Weights of a small mixture-of-experts language model, trained from scratch on English Wikipedia.
Experts: 32 experts in each of 10 layers, 352 squared ReLU neurons an expert, a softmax router.
Training: a variant of Adam for the experts, 533M tokens, 4065 steps.
Below are experts of layer 4 (counted from 0) of a mixture-of-experts language model. Rows are named router (the router's row for the expert), up (a neuron's input weights, with its number) and show model dimensions 64-127. Each number is 500 + 50 x the weight over its row's rms, rounded and kept within 0 to 999. Numbers have three digits each.
After each expert's rows: a language model's description of what the expert responds to. This comes from a sample of Wikipedia text that the model never trained on.

# expert 7
router:483494460527461576449484553455576504475562462543633504485541519508490568418470560454369505563551519512472468406448486581557437420497488572483436477521549549494573480418410509485512588534512515
up0:430578551609484558438462481507431421513441493490502537534556469445508563573518533499591574564522515488512553503457479527570577358470510449557448416562506501512570488517422554500513520492566489
up1:482502489580545589463444527481527526634555505500500485488396486437504597522481526517427507392492482498456369440446382496482501413456471534393420395536503514469550478459434565464535593533498550
up2:505483508525466534393522489480461496499500395469526501468495583564455545556655486502346459483570545559485520531460462583491500429488503484525522539474537455451572426494453453542528578499541581
up3:426514507581541549473563499517439429544466534469553456475449577511501507491435549502388513564457438424606457530484433551547416430508468501485529450498577561506672484467452557530455423459485457
up4:490577490532492569535497579497554548628551492642542501533496516523495524469501567506500480558445513497489444416498528452488446426471585552507511487548451438450454444537589499515462507510472516
up5:510411574442475442443506465482571560472468505545546626547467446487498613428437519555476450489475525320552440553552527496431551385546430565443472571485441574520470627498480502489406521512507509
up6:513532415494581538539479577485504424488500522482547563483524430469513478573571499462528489520511528528511465642446476555408530442500581489429518503480461527436537503555479508472488522478600551
up7:533454444517466435498477457427514542385532466541534439584528482474490503425563512480490478513507487472506550486389539520458474489465595552498454555497483424554462464495552528531424527517539432
up8:541533539475471496455533521574531514553614487628532476583462541489458555418512456475428499502503544518569588512522416517452556440525481499492524439440512525542477544564543525570505463462503503
up9:534499394532469457564483485545492515479465549483537543487553433342494537435428503490494450560491563488463431457463542617547475480530508591515538486510459461469490504457487498523473507531513453
up10:454501456499470508445624545436506469464497534595515587554459525509512535513437445578518476541528515524582508419510496510537544548480425559605499515450473564568559470510431504487488438544459484
up11:476495512475424513468528477430554466476492543462545473446510490490480451488459535476433504502494512458560516436539494489574497453535417495444430468539570563507558399529449466541501537485473532
up12:468529550499519534497612452527538448529555435552535537471489512438439543462464464511526509526500556493573553605554434417645546569480467603474551494451520521531501458558571528547522476498435557
up13:504514497523464482493493447556556414440499493543530465509480615489507358474485496464399501476435452572537492452540521503440483457421498565435525406481451534439648456471489437464523504575489564
up14:561395459489470520448455443454556565547501474489541521520397545513529452505569491546464440491560548489571623456581520626473493421524469526551602558469484537468515473480545511463401546505493543
up15:449420441550469601553541528510424411527493538487510543452560535454549546442527519514386416449509525501516433476456512501492495478478509515452389500487450562504520455527424506467520590485498434
up16:528560567500496446448487575527484569521459535534535468478589493539499512519441447494459566418467548449573566571458568469487520493565450499479505518560564529516542530435495545511473407432493591
up17:505432480534476470457454599501487541488609473511499506527562496520537531520510468568423418510427482442479503606440405656397494387530532511489555510482520491493494508525443515509475494441490493
up18:404516481566480496497414523486486542522507500557536439536386602486472547533490570509437437526419569526476501478501484551583483415462443464506466531428477469483589508439560490457423458544453524
up19:531546524628492505517531523472420497474515499585531606541486511545462528553538569512515489522482528416543477536472525511545491521521599534488460443491552451536488475501432675413478530438527513
up20:544570548454508513478568518560556553544487558605560560584523465439484504415435505499495424485534531523505577462521574475447561472525488531554541374385466459509498472527482533515516611491508513
up21:468419447587526507517469578438585467439522444492522563465549420502516585376511504533506493572424470506509503525420451479570495405459466496556486504551463517497508482498551524534573491532512554
up22:451503513506497481484498541505538451582562540548541443496518547527493470533529561547395538461432469536481508485475385521499487489537550496470449390491507514498547493440538562527503517487528567
up23:440493483506470491484452473453524514436465488541518514433427403497526563463509445500456454580436586542440515543562418471537401382495450603462444524450550536517577518549434488515454503525535525
up24:509431498476535542430492395524583571456394513462577547590380591508473449501451471488455449581457493464538471445564596551533545495570456559529543550501476492517573451519512485334513533487505472
up25:452407396495424562505491619486604530484523477436519539501395461489487495542523412525534559570540573513549553495603464554471464511472493465444584433527438508440510416541475501524560500504393470
up26:493432472491507430448447529609512510435526461531514631479507447478495542553517498550470496557394577488514424509518450462531447476400522517554538507496522480476515466423453569526548503501569542
up27:468475496473582504547485504573525426479474500484553475408525510572510457582589491429478541550469493549488584564552470560483489518489481623483562505521480551395468559442402503540504532465374495
up28:480527495552457448508422417479475487477374532486540474511538474446566448542488591446400608441508466488500509597518457512521482538516455580513390453577531524449492550463474495568490519393449470
up29:497485590522510526451472424574515457552578402452544546438588445490511577554522468486459484513501535453594497514508516582538540429423521544537540523541596568390475438527459533541541480496560526
up30:569448565477455463431437411547448550510457552658516458532440446451512583511531494451466574530452527514521508500493454483573464508511591571477332388577542529513478491451405505507550577459550541
up31:522473550492458505484511579574452438515462481519516545452530471537502499509512501470512368454445570479469592559479489484555455472563602438514494384533426370476465484447446546583457550498568467
Description: Syllable pieces in Asian and other foreign names, such as ang, oh, eng after N or M, plus spelled-out numbers like three, four, ten.

# expert 14
router:474459501583436570461473517594605527540484497499616514508485451425539489408434560479408437541476530532563513439467389607440448424529472546486533498559553539515529484506475533443455513422535548
up0:460558525474482515447433533575554582515566473504499460483504423435566461526436500488522493551488476469582495527511480433518508427554460564560509476482413547528503517368437444571391543530484396
up1:511506364490499488472433456566486501538473436570506509530465503491496478390530517542433434586576524508502489554472473505528537575550489484498437563540560570439542477581451529552402544499559532
up2:540452493588449479545582436462407601456507469535511448501559470505542481489483493567451592562495687365515555601473507463641476579488508541493447527518509470498555486546507575418541441469552511
up3:471460557581533441526463450496485564444521590495491494464468528416508508468479521399447496527496548454428564462421554577555490460550504540438469509579512430516521403465521488562523525541594523
up4:560458533474454442425569537547446560508484534578474451532441503445486439567618510496494583551541532457463488558477485496498533470503498511417480447499510459366483495571474468456516480486450537
up5:470403490470568497386558573566586417590491454569520531469541589484446517384492556484482395605442476514529471477516450543477549483574515497500509480546500424469545473475514510467473496535429521
up6:461457501519461481560471415449654515557516507535540624568465499471494484507453530478503558541485496489566518482510525586460490530527509477507477451454427562428568471427465549436564480439400607
up7:637526466500513528553450505603501439528558537475532558438512473508559571451501491501446477476539543511567402568479480581430437533482499532467531445510370568493545493480524535578489440426515471
up8:466474425549519518445467411344489464565574482485520525506512547470585506440530569482465521522463468514497485426514526498494536395458515512501477467476497484553517491523537514479464535553541475
up9:541455423515537519602551492435518536544539495517498557493490492475515532478413461543545547538487452551439515448370463492529495536587520574459485447530533556487584458529552535431462465452504505
up10:493489511535522446464430577498524477466482517507530494474436478487558563487507530340416388503498543516464444529524439498401592419514458517505510502474558456533556548487497544440533502467551567
up11:442515559518469499462490524567457513511453468532520436455513504414511486454554531557507557529539527468548558431428463563572455489530522508540495527523526449442478576568531532447508494574455467
up12:551465481545392607571530539546599534554444495475503505495457518435540526413483507494488427520476542436403636459529437533468463520474475543482541477482485522397593510580539480549570465519436480
up13:501488455466451440498472403539568529570476517497544528527541439483545528471477495397463522557455555496422530547563426600533505416513493597490489500523557587484579454418530579448437500475563561
up14:520448497488426489433474448526615517474527540478577555533544417489504503485447477480440461576510502498599402504502499531576545560460512523478496540441576562575504461441517484577463486513466460
up15:521474550470433517455497456523551551517421606493510436547470500476495503483503565524463438491528538585460456451502428566536424552497432580515479450455546483362482543437483510461512559429466522
up16:443441511494471480499480502475520546574545540484534401546526510434524526491526450433443480528484505499520466536457473469524581480532526466472576465468516547462545484479520503536472438507490478
up17:555504508561390492504438446549536479483527416476523466547466517460545505511483506430417464443442481552588536528506557513466497469532503585450414503490548576479439571484463503426390547562557504
up18:535572499572520519473421496531501489449505556584474471514495539430461448441471480448510443598548492524444445495454523475483454506404573471487519508454482572483488484474450553513500533439513540
up19:495441564502495487560542519547482439510518478483519432628410501430550498417533491523525466539531444471516527440476500523579524456505571524524471558427431453511557626547512528465521557530589467
up20:428360447526555547591484600389581520576414491519509565511385469487595596465510531491534497563417527506555475460505526523475485501507464496492484539585552491455517480530472516521487467466564580
up21:472372508510500560475505500577449557426521559592543511549570391559474599466500536556599439515486529424528495489453515534495456476507454533571477455536465381479524487516574555405590541504507444
up22:470578544549551489388461474604517461528539566528507584587445475495515493537507541486516502472531534539594600545546626506439476444489455544543525514433445487398536572559439480477538565492517553
up23:624495481476496516410551431460545477525581493507528518557567529442586552446520465457498479456449489488466452489432464506568604509556523454444465484538546533579498459556540524459573465538478450
up24:525515497472402499485522478505503630540522528562529555589470570457469477515517562544469486420539474490550510503487555475563552530530511546442526522504519541541529436463510571481578465459460461
up25:496549578450484485488552532420509507593458513504549407486474432517437544493425523458425454563494528531615486453484452530438427464443436457538433484542492531493497565507523444477484461517506491
up26:412515457528441590487536561522532493525481491515499509425485429396469541485485451529517530541598483566561440405432511516535512486410512518486509420554504493445517484417463464541583437410543489
up27:522455516418518560515497567571533449532526326626549549513519442529542460556530541551422473514559473470475439544532523558563516505554514598519497474529471592493528449449576489395516441528496521
up28:475409502450477545426596517501541399572538463434533523487536469519521466478462448534474488478385482532541553432489416486519497459552467490534507455513446536537547527514449524548513487568570459
up29:564355573480529505522388656510503509467485557536523436543466456468485550406453459386508358482466587509504465556504384534462449464446541480488527449562520534511491535577530485489512524480515464
up30:457537455476447500464378567568489493528542525442529595537527427404541551538461517437476570520458582417443418509521457580470542492538412441588524522515553532497574422545517530519517478505541462
up31:482486561545521469493458586493454442507459473513509417509538480464522484535581479457465544513455469491574562546443451457473499463504509500514459522566523422504542459515542605476538546427513515
Description: Short letter pieces and stems inside words or names, such as P, ow in rainbow, op in Desktop, plus New, head, top.

# expert 24
router:461499472529464547487497498562513529459488591456609481602470474460525524480524538473413448546560591523487523499476428544527498500559476529481454503424445554526527481454497487548559513496551534
up0:570468470540509503424469441442525556514428482567518539481456443496506574437461551407574479479529532473490456492443556520422481477455541536588573455528532497535546513479436520474448525555462532
up1:510491446457502530500524494542455511549537641473536510541482548492517540532440447434487476444466511521439479550483541527457528469527405561483442480438501601490478460457502460536511451519478502
up2:523540409508401513524426615622558450542547441582532498509509476615500515418542508571574414545485539525464463458520399477455446458580458513537525502456509487516528561550563565538497495545438543
up3:396517508477536539473541492564582485548546526504496507486465540525599501507442550497572459447520405449472530464568539475609581511566534462458479504508505509480543448565456480499621537448543464
up4:483525528575466461559540484486462505526498547470583476434515462489519485414451474481362520439449504593499500484572440521521566466516489515504508450416445456474476459459530525574535464480530541
up5:589442458477490487483527511563525425485526453518604497480572554484494462587471499545433431563547456598545583557540495520525504516483468520497456513654563539479550452506534454441520473553507439
up6:598411439565460530515518529443580546564462445531510525564540481397578527503454444507482458524522557473497486462399438423461483500462412570558573531550506509498516354443479460478551444468508551
up7:513503653542567486505440527485524554541494428528535558434588518491461562500538555529489450487544523507477562562457511475520557455507450528515561465503457514418539562589537543430473452378543642
up8:510472468442532468538434431481513447464499475459530482527408430582548498501498451415426485590565480480627555531539550565496536491453524582546491539502455498501540477432518488539441529539574512
up9:416469452407508491509592531567471438549553530627552472513552486543564538421486424438347487491395480488518527454451398491489516480586476525542524530481411485519421453555489544491434520493442540
up10:437449392522424492524531461510474436550514576520493553494466428474511551433508433447440495581456545527517489466467518503515542556539543502401507484552537485464526443501537443419536409560535483
up11:528560533454410513514585527449440471593480444522524428494405520477520594475547514545429444539474415524493462470482452464488405523445501499518569429533480445428521503561490487401502515490545589
up12:539408490548417496558467477532501536430386531542586496539505435498572488554526565461466532530452472505513478601494412503472413497472511534510523567491519468485477488519583523497583430488420457
up13:484405444531527495466454484583489450579505524557519564517440468491483496470544450489459501515527567533438596514463529448549514402516426585501510464540475408383483506483391478519501535422509504
up14:533476523454542595503488473473620397536449432559565484572446453493510527454535535530549518452494483556563463519556466499552560446529579499534541429518554484417500446498404595498525491495503471
up15:462408508469513505494579528513483429491527431580524486583469512477548484409565446496499438551332425441454476544419427556487489521550485575525466521558508518485633540531456569489494541526602525
up16:566490462443569525485472571495529495511656441589490523530463521438509500449480618481518478516502433429516542536501498496407546502481541510579524417538542597585564492528484444482454482558502463
up17:547451553488530461486453427621538491437501504564494503507467531393471467504473578520421446515467571493456502410368496591629531515523574563507526503540539473503487495460477508471502386455546511
up18:409493442463417536432508522525469528489516507517513483540452521453493517442519510525475540492483463462487528504550457479590509536530488465601475474575642504470476489496441569469585508568521545
up19:465418523539492426525486504559496497596436560535456476503483469529449524543496528487488482511491505471536458531464501505454511487484424449504504568497573461549512535497539533477478475545470597
up20:497482561400467475459521497463509496474577526538520505520410471415499533443550536510453539574437495446439581469476504552524455383554563499500464393501467514533568620613441537507499631518484640
up21:534551452587482516594528584527589471538464464553511613410489527492538459519471531483537625477519445515521477532549491545516480508479531572485551530531495572515536483479496477446561472399531588
up22:517469498471507509485596501581445474557491510480536550477434472538475560540526468464498494465490531547557564586533461423536588475550509493528470410546507490462576475487398531459432480451541536
up23:544494488466475495419426447521547599495459505538522520521453580457506573422563456472415550479464519513525521464471509542517507470462515475637474479545506572456492497433486458516605585570555517
up24:637533520551395505501526393514457566507524558479498516448495479498530538529531558459524495510478525409480501477447490549402474518540532542489479569463471369500466435449549611436476553497484456
up25:503582506439463547460464453516463454445526495462624534544409524524538557473564541487520453542547472473489469526461497546448473497469590440581527549536461513500529391480516458517562475495520462
up26:542365522506442506499521506496467494476513477553546477461561556484566480532486584508485461475531583399491532566448578464467544514523476558486496462463475510513507463521573468519568494425449497
up27:502427588572457497511467462605541578469599514505523530538453584436495442453471487509475474581434542469458534449581427475509565528467568472458435403466450472432515422460435568485564490545451533
up28:552478532500452583464572481549474514455466452588547505564524472523528598508514449367368505456468554493494588600502482567587540550489534463524484523569565489465541451482483535448580459506443576
up29:498488498534475464474475571525399459494525511526522570508398500459540471518436455444465523502488438519512484505463470516500472498491595580459442464437431558518557400480530459520554480507562490
up30:553582542420404587518526475443558479556611584587519387491598422482486497449482587441483505433499543499564443478530591488577533415489467528432485446475506541436482475585561481495587488439546492
up31:555565484647525473454552480547512532445624529510532475575505531416523440515485461523470565494407521503455562498578408585536526524500578618490510560433423423506502514501391532510570538513542612
Description: Single capital letters or St starting a name or word, often after a line break or dash, as in St-ephanie, H-amburg, C-anadian.

# expert 25
router:514515509595450532394424482519544506569534563532574556554484477439586514414440556411457490577492496483538542509490516532539488443523486522571518488473504557482577559460429535461544564501501557
up0:500465456508350509581506513587605497512545649542519609590463582544526519540479525503508542407540523508509480580496500463523379533461502436518515474444495468462472467517470512545480571548522602
up1:423519500607514495457458603500444498511497454540555587493480540443552447551495492497461464529553500568586539536527512473599530485503509529458572448509473565527505443425426548518541467376459568
up2:421522416405461481555523517575531429480547475557539505525504573442483504460451571377421481554525564423482428437475558563479527509480367448523438497509532531519577502503532523524546545544595450
up3:587448497475566517479660527518504406424515556584523471537490492517509568470488554524474443556494516590546453536476424478498487477590479469545538482574480506521540513565471517539520451530473458
up4:540456469511464542588514535424594552534410512533526504512459501568484561529462466504472472457402568420504526463571511499600554486438384509589476538479639565465466508491509561440514472443568465
up5:470512435494530519509443589459536559621443483423530474557491532559538540517433503457457618462359427515588465429483488503468493411487421512529495406611489546448467489490305561443485502498555530
up6:569444602458408548487483570479612558550340438551521495523433473490486555422458425554488470577536531543469376450544420509446586549499419540450481435591519485475427474481455507511529572491449492
up7:507547400515445517548595558511545441540531541521507524448403514378485559511494559514541543485469529482516547460452468603554525464561418455395530484471600543517577522529548556502576533441558511
up8:510449537541511517533528448459535470470531490615534521491456494394422590501558515476441510444487553533552501560405443574485476522468535554548461464426536456524514555433475572523506574444499606
up9:533517504348532519563492555432517473557539490508515506534608555555497464517537454452501578521482481552460544478461470532502540523499550453441458456470471578478515441573502506350546454489470561
up10:403496496495497577426476476461551406434422552465557563460432467438509488416395468463502508511451481482431411432473452541482476516539461508392502502521484491533550536454523573558459532343496497
up11:468479444484534483414474523516587456530441533533537593468461558453569548592470464389480560450472583434480558498484512516530565527475535580486492369520529463494489524480394552517542475478490555
up12:454444489555437512485527500481463543500567485519504545490413534404548543511569470573539571600522517506450466498434519511588545508503514463512417454577472500471508425551523440411549446391555538
up13:477480495544516543544450554480554550479517572566530497449438484443507549549557486524465520458474518493594498559515558542416442452427480570525464503458486437527501472453455589403539504433466528
up14:424548594485492507491518519538610518472598477525520450519571568428507446515499466548439525472441525559514462524556469543460493528496528506539510465520412606534671471393468606540422451456495501
up15:459522571448539479494465499555490461527481521477535411467478476436531468522494476517539516562517515494426514522548465465435478519557522586574505484461515455453466554637496526409403618604590521
up16:453512492560420464426426467384445581563589499486542493502450477505604486561461530461463480515547442407622491463424550494588462422516531562532435494478510547529524551467443466404458500474591568
up17:570505515511522497583516484464567460482643616439515493514457535488512459556545519446465498501549579524489410424532539506469410478516520556416505492486603470477560465545545481453567547504543518
up18:537484489526495479465498532478506441432465520495549569547441454460468478454543484548537496555513536593509520457375468503584586445540450527449463531503475484493507521438531495545497497444530491
up19:506519452511416551464481438438494533515613495501549538402539400545400466512493514514546566568465481440549509449472495508447478505458499463471540487517590461571586511544491533518498508478516566
up20:433558537565414519560518580526566576445443596443544460535526507506468499489456463494518446559518540429497380452535450532553499523494459512502484496465571542546576455507541526479468418426440525
up21:484455468534463537448471448528568487439517526523516600513388489400657498409504490513532520528529556544542511535412478484581427485445549440493420511423457463465561518523475526584565572440569536
up22:458567538470518524487551483460492554460410491438507608412447539559442520422538483504534420448468575458479592450455496489493494546551419540445393400530559538395500442480569534498490587468584500
up23:485470509547482463617440540475501608516571503483498454480444504507565494492546469507437485564456441499506422386459380506483478568479550528445495551545499456533463496523545511565607440513440479
up24:465522541501428483437466537471531472456506462483553475538521567451537505543527594496501473535503487503508462478383426469484496456448523470539479510443529498566512509434502481531435572511491517
up25:474396507430511484501453522465472488532513547493568563532417493511558475478409479523480462509507475570533531525488505444510460578516496572563427418566458474503523571486401477433517504410432498
up26:556548404540466502579403549439484479561553519547562490504523506430403478505538528516507529441414579552559562458391538570546580453391531480475511484478457496504600509519593456458501483454475575
up27:503415435585519533555562458558516542517584475528515546604437600480523513485540446514463491426524432638498477521575583496422550546467558604536429491439489548530509507438431486486458505589496509
up28:485523377517560493564502491478546524546451487448548516473425509435473564436488527410488412520551515561544548448451535528486472491512403477424468525472496498569587532559518551459558552376505465
up29:524500545565502541404490470529562556418474560476527512472507479509460526491386577404432433449508536457551467480564489514567567495468365585431427521474529576578539497490498522510512489533486472
up30:456472475531550518489481361531562547481564499554525512503588539439425507564553509501433580513618487553578560550631471482503512522458467481507416479535541477519560439492453455501505482500540591
up31:396538473573507463475455460600456555533571436502508485493446476546484584480589529519360512609490481480525414487544468524556503440618484601477448514423525529538522539597539486445465529506449490
Description: Final digits of large numbers and decade pieces like 192, 198, plus possessive 's, his, her, and words like public, civil.

# expert 28
router:519479469473410554443541508579555520532553550570661548526560522500496533450515481459409407522495563534523418524499486598572473492622508548496457481494512527470596484425469599414550514505544522
up0:619479504490441518462488560564580509563471521531543477553515405572533448530439616497503422531535506393484524451460475497497436447509442582441490500514554588448509520403410482511505579528516538
up1:569518520484562422521411560517530605528482511627537453533573481480482477498420542491516562513434508375462484458528474441512583436507464518566432539492519520574520474433482545470445517479502494
up2:564397560540476529410490544583421468556526557550502487505488480483508592472408522338485496449516498517541514554501510546386582454583564480521561444388452476444444490558494557418608584572454561
up3:506542468508577524426513424423525543547434444509552519465407591391482470485427590569490457519480492482501478357520522473510515517538490487464514433452506585522535475463470597422474461549496448
up4:444405457508435509518502463532479562516536561542503541551488511502554464562545515478446542442447591466558451539520470454460514561530575539493546447445473605462566398506554490577433410522536495
up5:515544565571406536483517529568503452556526490444510511443491588505569479562555512500498410483501465430490494423465553527541539544573422462544551405472455507476501412459505554420495493468529459
up6:419474515493501519485451565478458434449451526530496548519444503419482483504512455546453432547545542503551540453538519620549504485488423601499527517450452471377542453522507460465534532403541480
up7:471491526471500485520475525475486463497519424455530578559567452485500469484422507508469516569433469532486488515555443498508439488514602529549522575415571510518427461539580485474534559584464556
up8:417559520583440475502543475453516476572489499565549484545573543441538566481552496514487472608494572547511497427475568459423487426495515484520408569478467520476537468531586559484498513476583529
up9:466510630490501478497533546507474475475488663525536513519543438406579595463533519469462478451453455473499567439514437522503546532469524532483452560475568601529548531568536467467431474599454542
up10:636507453453519588559543535508497496505401451503548541459432487510556488531517463411429554484466481485539575518501487541540558501459571564497510492547583484463445483558561642477548532461506574
up11:560536612461519566523481491586575593592480599560563453492539429489500448564486515469454485524436585460472484523598435503482520555620525588480493409553453528464498422444469459491506388465478531
up12:509595521506546459475492516443533592510590586581525518507458458501460494459457505504549606520524510564500498462478499499572451460480420560559536424525640367514455504462469597427528467404506510
up13:560502445465453495453470513530491544505503511494514540533556509495481559421494537495430542510509550532569570460461565449550467417523462541503441500527476498411459559535543482542481569477470484
up14:416514495549469545454558512577532419619487493524557555518542498503484460429452440490395508490471525510457529426561506539555497489568508498479436457448608416444554521515521524549482471549491632
up15:509495439477405548612463436379499486432533518562556528478487429549527507502495440450457464515450483466532423503496440483525490529484563478570392521586532489527505535470587498534592485500537444
up16:528528423570445489412587531535494510596561600465491603518517474515534495406468476569530522529553585582501507530502490468536523454563505542563543431543536419527416497446448454480410514556497531
up17:539490587408457534422589613603536473536547599501523553542554424490523541488452539510421457417541536496559582493486464421553592483552464520429543496363536538454495534547448491453524550476486444
up18:435476474584453577511505541554526450470554497501511513546511456553502523475531443480520529539485496475455541464509441491524526501540538505585515506521581486451538452488522587438440488518463532
up19:568518481476539562480511443578477517484509576444509496525516507426527504517507496319443456463391530448527527592448546499548528481531560499520447517465457442457442368506508539448558552460494596
up20:618574510607481588503568502542448578559613480526566486441520496434560519484491558503451468442447543489521493583526490568551495525479532540554545472561487468446561541515526506488456493439467556
up21:429627482521485512390521517596436442514543472550510491490520488548516549470511499507499495441547472446519446478562546575478424457479524515488466403422433570472551540483488549507646490459523531
up22:563539572520519508482584449543442464559488529457497548598511488454549436478430550497599518517488457482535481502515567560581516447457542484526448487526504451452519551431466561499562591487458565
up23:515463559436445571509567507547589400533514533441583497471577532505531494513550451498472445575529557451475474457438586534538440516576578460583403475505473551474559447440591566432491530483525521
up24:524553426546501499476490569521494482522460449500522444454600541484533525538479449462495560463519548542568440501518553490538512495510521516502470607454491478458596530529541571438516467477503482
up25:493497436503506570485594517489455447434534455514523430526423545475475491480474566459582449530497396479535475470458504532558458452631449472521492470509622414445545549537550595511579492515451466
up26:488511438389528512506608535527491496530498450586520504538567544524537552451554517426366523514521565429534420380443400545410463501560441486456493475558521516512516491425532544555485525543509600
up27:502447557522526496398454481532438485468509540501477419571508595489486519534433519489521447552510499512484459388427563515479464377484432491518403469555439509524561486467495592470476537526529554
up28:523547509466553523357518623495418533460513518434488507633484517509507631501447557525487437451439483437449533530540483456511533493547471522659449394471538567480534495579500491524412513559458472
up29:529447580474513486495578490496443533489508496492507433486470505486510588513469462459534440601567564527542445444408517478387447507507490558490520517467494498465436448513551597407455581537543533
up30:540497437543565621381508603460574456588570540581511574516519568466512584586518512477438464579434491491482470477471434542587484443430488498573359503503515596441498461445467526488535571505524526
up31:414519478509566501568543489485528415521529578494500571518423498553500539543573444478464527461525568517598523503532423608476455526430555583565537508487575522484507508500434605500508526469501525
Description: Single letters and short pieces inside foreign or uncommon words and names, such as Curra-h, Vel-m-urugan, Kra-j-obraz, com-a.

# expert 27
router:487502513482446612412464568517486475538500510608624546569472472455568541475525575463391397592470535474533514559519466562550473414492470578498422475494541480398621609491457578514528538515542535
up0:537617510453579513480507474426459577563466467601571564482600515499527573494557518490508429485538510439542545496486460533492473344536523454487451511458462515505535520474460586495412427585516503
up1:520566431492540503611456571447506511538446488489541455503388466518535460494517442523402574490472554555448497565484463565533531478562519561457523484548473565445538498521433440543545559451549460
up2:520497475543507556414547558572579527583493456479537517496561487473519536489518488523606571471419493565430473563560507527450533394545444482490447408482548516528505400410568485567562467506555549
up3:445540552543531540502606462641502523455514438555542436542535463524542456509537473517434563574593485479507430466450471600589521479540500625512528447521473589483532405474521491404529515546499508
up4:445477524449515566425565564508599489520483462481539403528565539428527512596558404492455458390520527510507434530525500472503514451586539452445460398537542517532501568447464471519525396492421527
up5:479524471565478533562472544529547437556542400559567520447532563386525491504553475505526487620434480454491452396466493658574551460455534544400515418547541571554565500471485482375490585444558540
up6:530432480488524409459574471524548526522486548503472503532417545441499556555586404541437495530398518518568459456403464479508593510422460583361526462468478517529585517447506565481423535483590554
up7:565385541446551514395482545555475514543534512464544486512474480462505559363528508436561470541427579538512616533582399609442593468510470422527524527488524535466492419418473536458552460459661552
up8:559499448528461541558462526422494421471466493545507478476434486507449540415544521500473530458567536476548543497553534502530517481387529536456586487448601521525429513476543443475589506419563603
up9:555533497486474538444522443530486550527485427461559462480552480520497531492552574445489428558479511471508601500516445535423574537537537566522397512510458426548602507486401478457474620526477499
up10:434435421406516566483520506455517574541470493534532405550513549403477570485528487455457516451496543451565511499571520535518601438420561528491565466444523464400570585471499438547449426551535618
up11:563572522496456553537524556534579469539351511456556443525498570565518504547440523427400604519523455455516456510503525529522546503390473434474566426601518515485518338494427658453556452428421504
up12:522504492501436542580496451575518464478438484467561517466457485495596542428520595442418432437504496504518487518503436641600477437440472484569515427510624608520508496529509459541559521474524501
up13:429545494559463597444435482448524467496372513484509541467517476380531496508486546469484474429592445465459524518509512465507516460490508448531542407458636484466515441519498467447520523541518506
up14:525437481431488457437514433505522537409518530441522572523514469548528362633468480522580424509487438472528454465528466540470439512433517485512473394536458496452489466436383484520497490534541564
up15:494505461481512474493541453406638479609450447517558467492486546494454472417553426507434534487582571577429466430561501464555554564509417476508435502510526548578594381439407481527479432543516520
up16:481477428524438469550487536614529495530446467464526406489509623479575509435583521523494510458450505517514490449505426490503405529536488518515566453524477559581572348449508556498445493622499590
up17:460495455518527456447498461579504503523542557478553449610531480526469481506492489467474548520435517602555527546569464505504489507501591509522535549604551583532581462466562475491556435533491548
up18:525530480464516530584447523509462539411566588494536455511409471458486530520483639593533529590435577490448530459466633552568486472462651517450537481502457439564525540463588465468529566525490478
up19:519389571503501586436483475463447508474517552548511494525441532506492562538610610530534436446532481493506493517503550475441489424554426462433439535498574469521469452504524498485549527435518538
up20:516516495587447489487442545429504469515521596486523453528398491472492493553565648405447483618539500419368458454459459543468400500582457490599455535439433387466594428568441452549457526512516470
up21:448369461546470474443562623569472573535487518471514515585389535435515571465486494550517456480466487561460543477478508541471520552519523582549487578466604567430499546535509556362502451454464537
up22:470480433464546534480439487581453528520474470528554569565452498489531494540508497484477517425432556533595492544551365548554528388475471501410537464481575467544519470507501525531616611563565600
up23:449394496485393553512449518552559523563544491527565445578478550476508560506521490488493532437543542497533503556526431523486490454410427518474487494614570574477497571574479511527533510489553461
up24:523459581494523563419551536582475424520555422456514521564556388440486508467553544539463511507560449498461411521464482508498467468514437495451423406517519417475609533506460544507512523582551445
up25:481450543510458508495446528594506502492487559535530501539496397514580543463420576450489580513444544605525445450511527511484518389500492465443470449470526499419582557542552541533526538500552570
up26:540428535555532506527542572598477518434499472499526474471522412417537568465520441435410497422453614538545548532484501541553458371548509478496538493497451559552508538504494458518573541556505511
up27:523410426489461499454526619505444549550562533551499419583500432437551560527384437436449582510529435506535420486442487515465446435514487497582528499518417521535625517529503489553576555545587537
up28:521543404418516528556597507468465561517547503482534503514459492445465481542560528599525443532428479421458526509484440474572468591456554460487468438509556501553544532523536646481535617466526585
up29:476533424563543533386608491530503498568473448482491521549608461415486499512569441508357501513521520405430510519430495579513531536545475477479401570485524479532537522543473538491412505550440526
up30:493498424533488486526496430475525517486569544527466572577514530438478460436501430426483536487512572474457438493565458426504517478530491544496515477613492496447498471512481558500485439533501525
up31:504469514465538610474659522531477529490491459570542447481487468496461554482537531579504486440558456591564567453352510490531508469572460518524534422612566485504523440466559491517543401532444573
Description: Quantity and order words like first, new, only, last, small, plus number pieces such as 100, 000, 00 in results tables.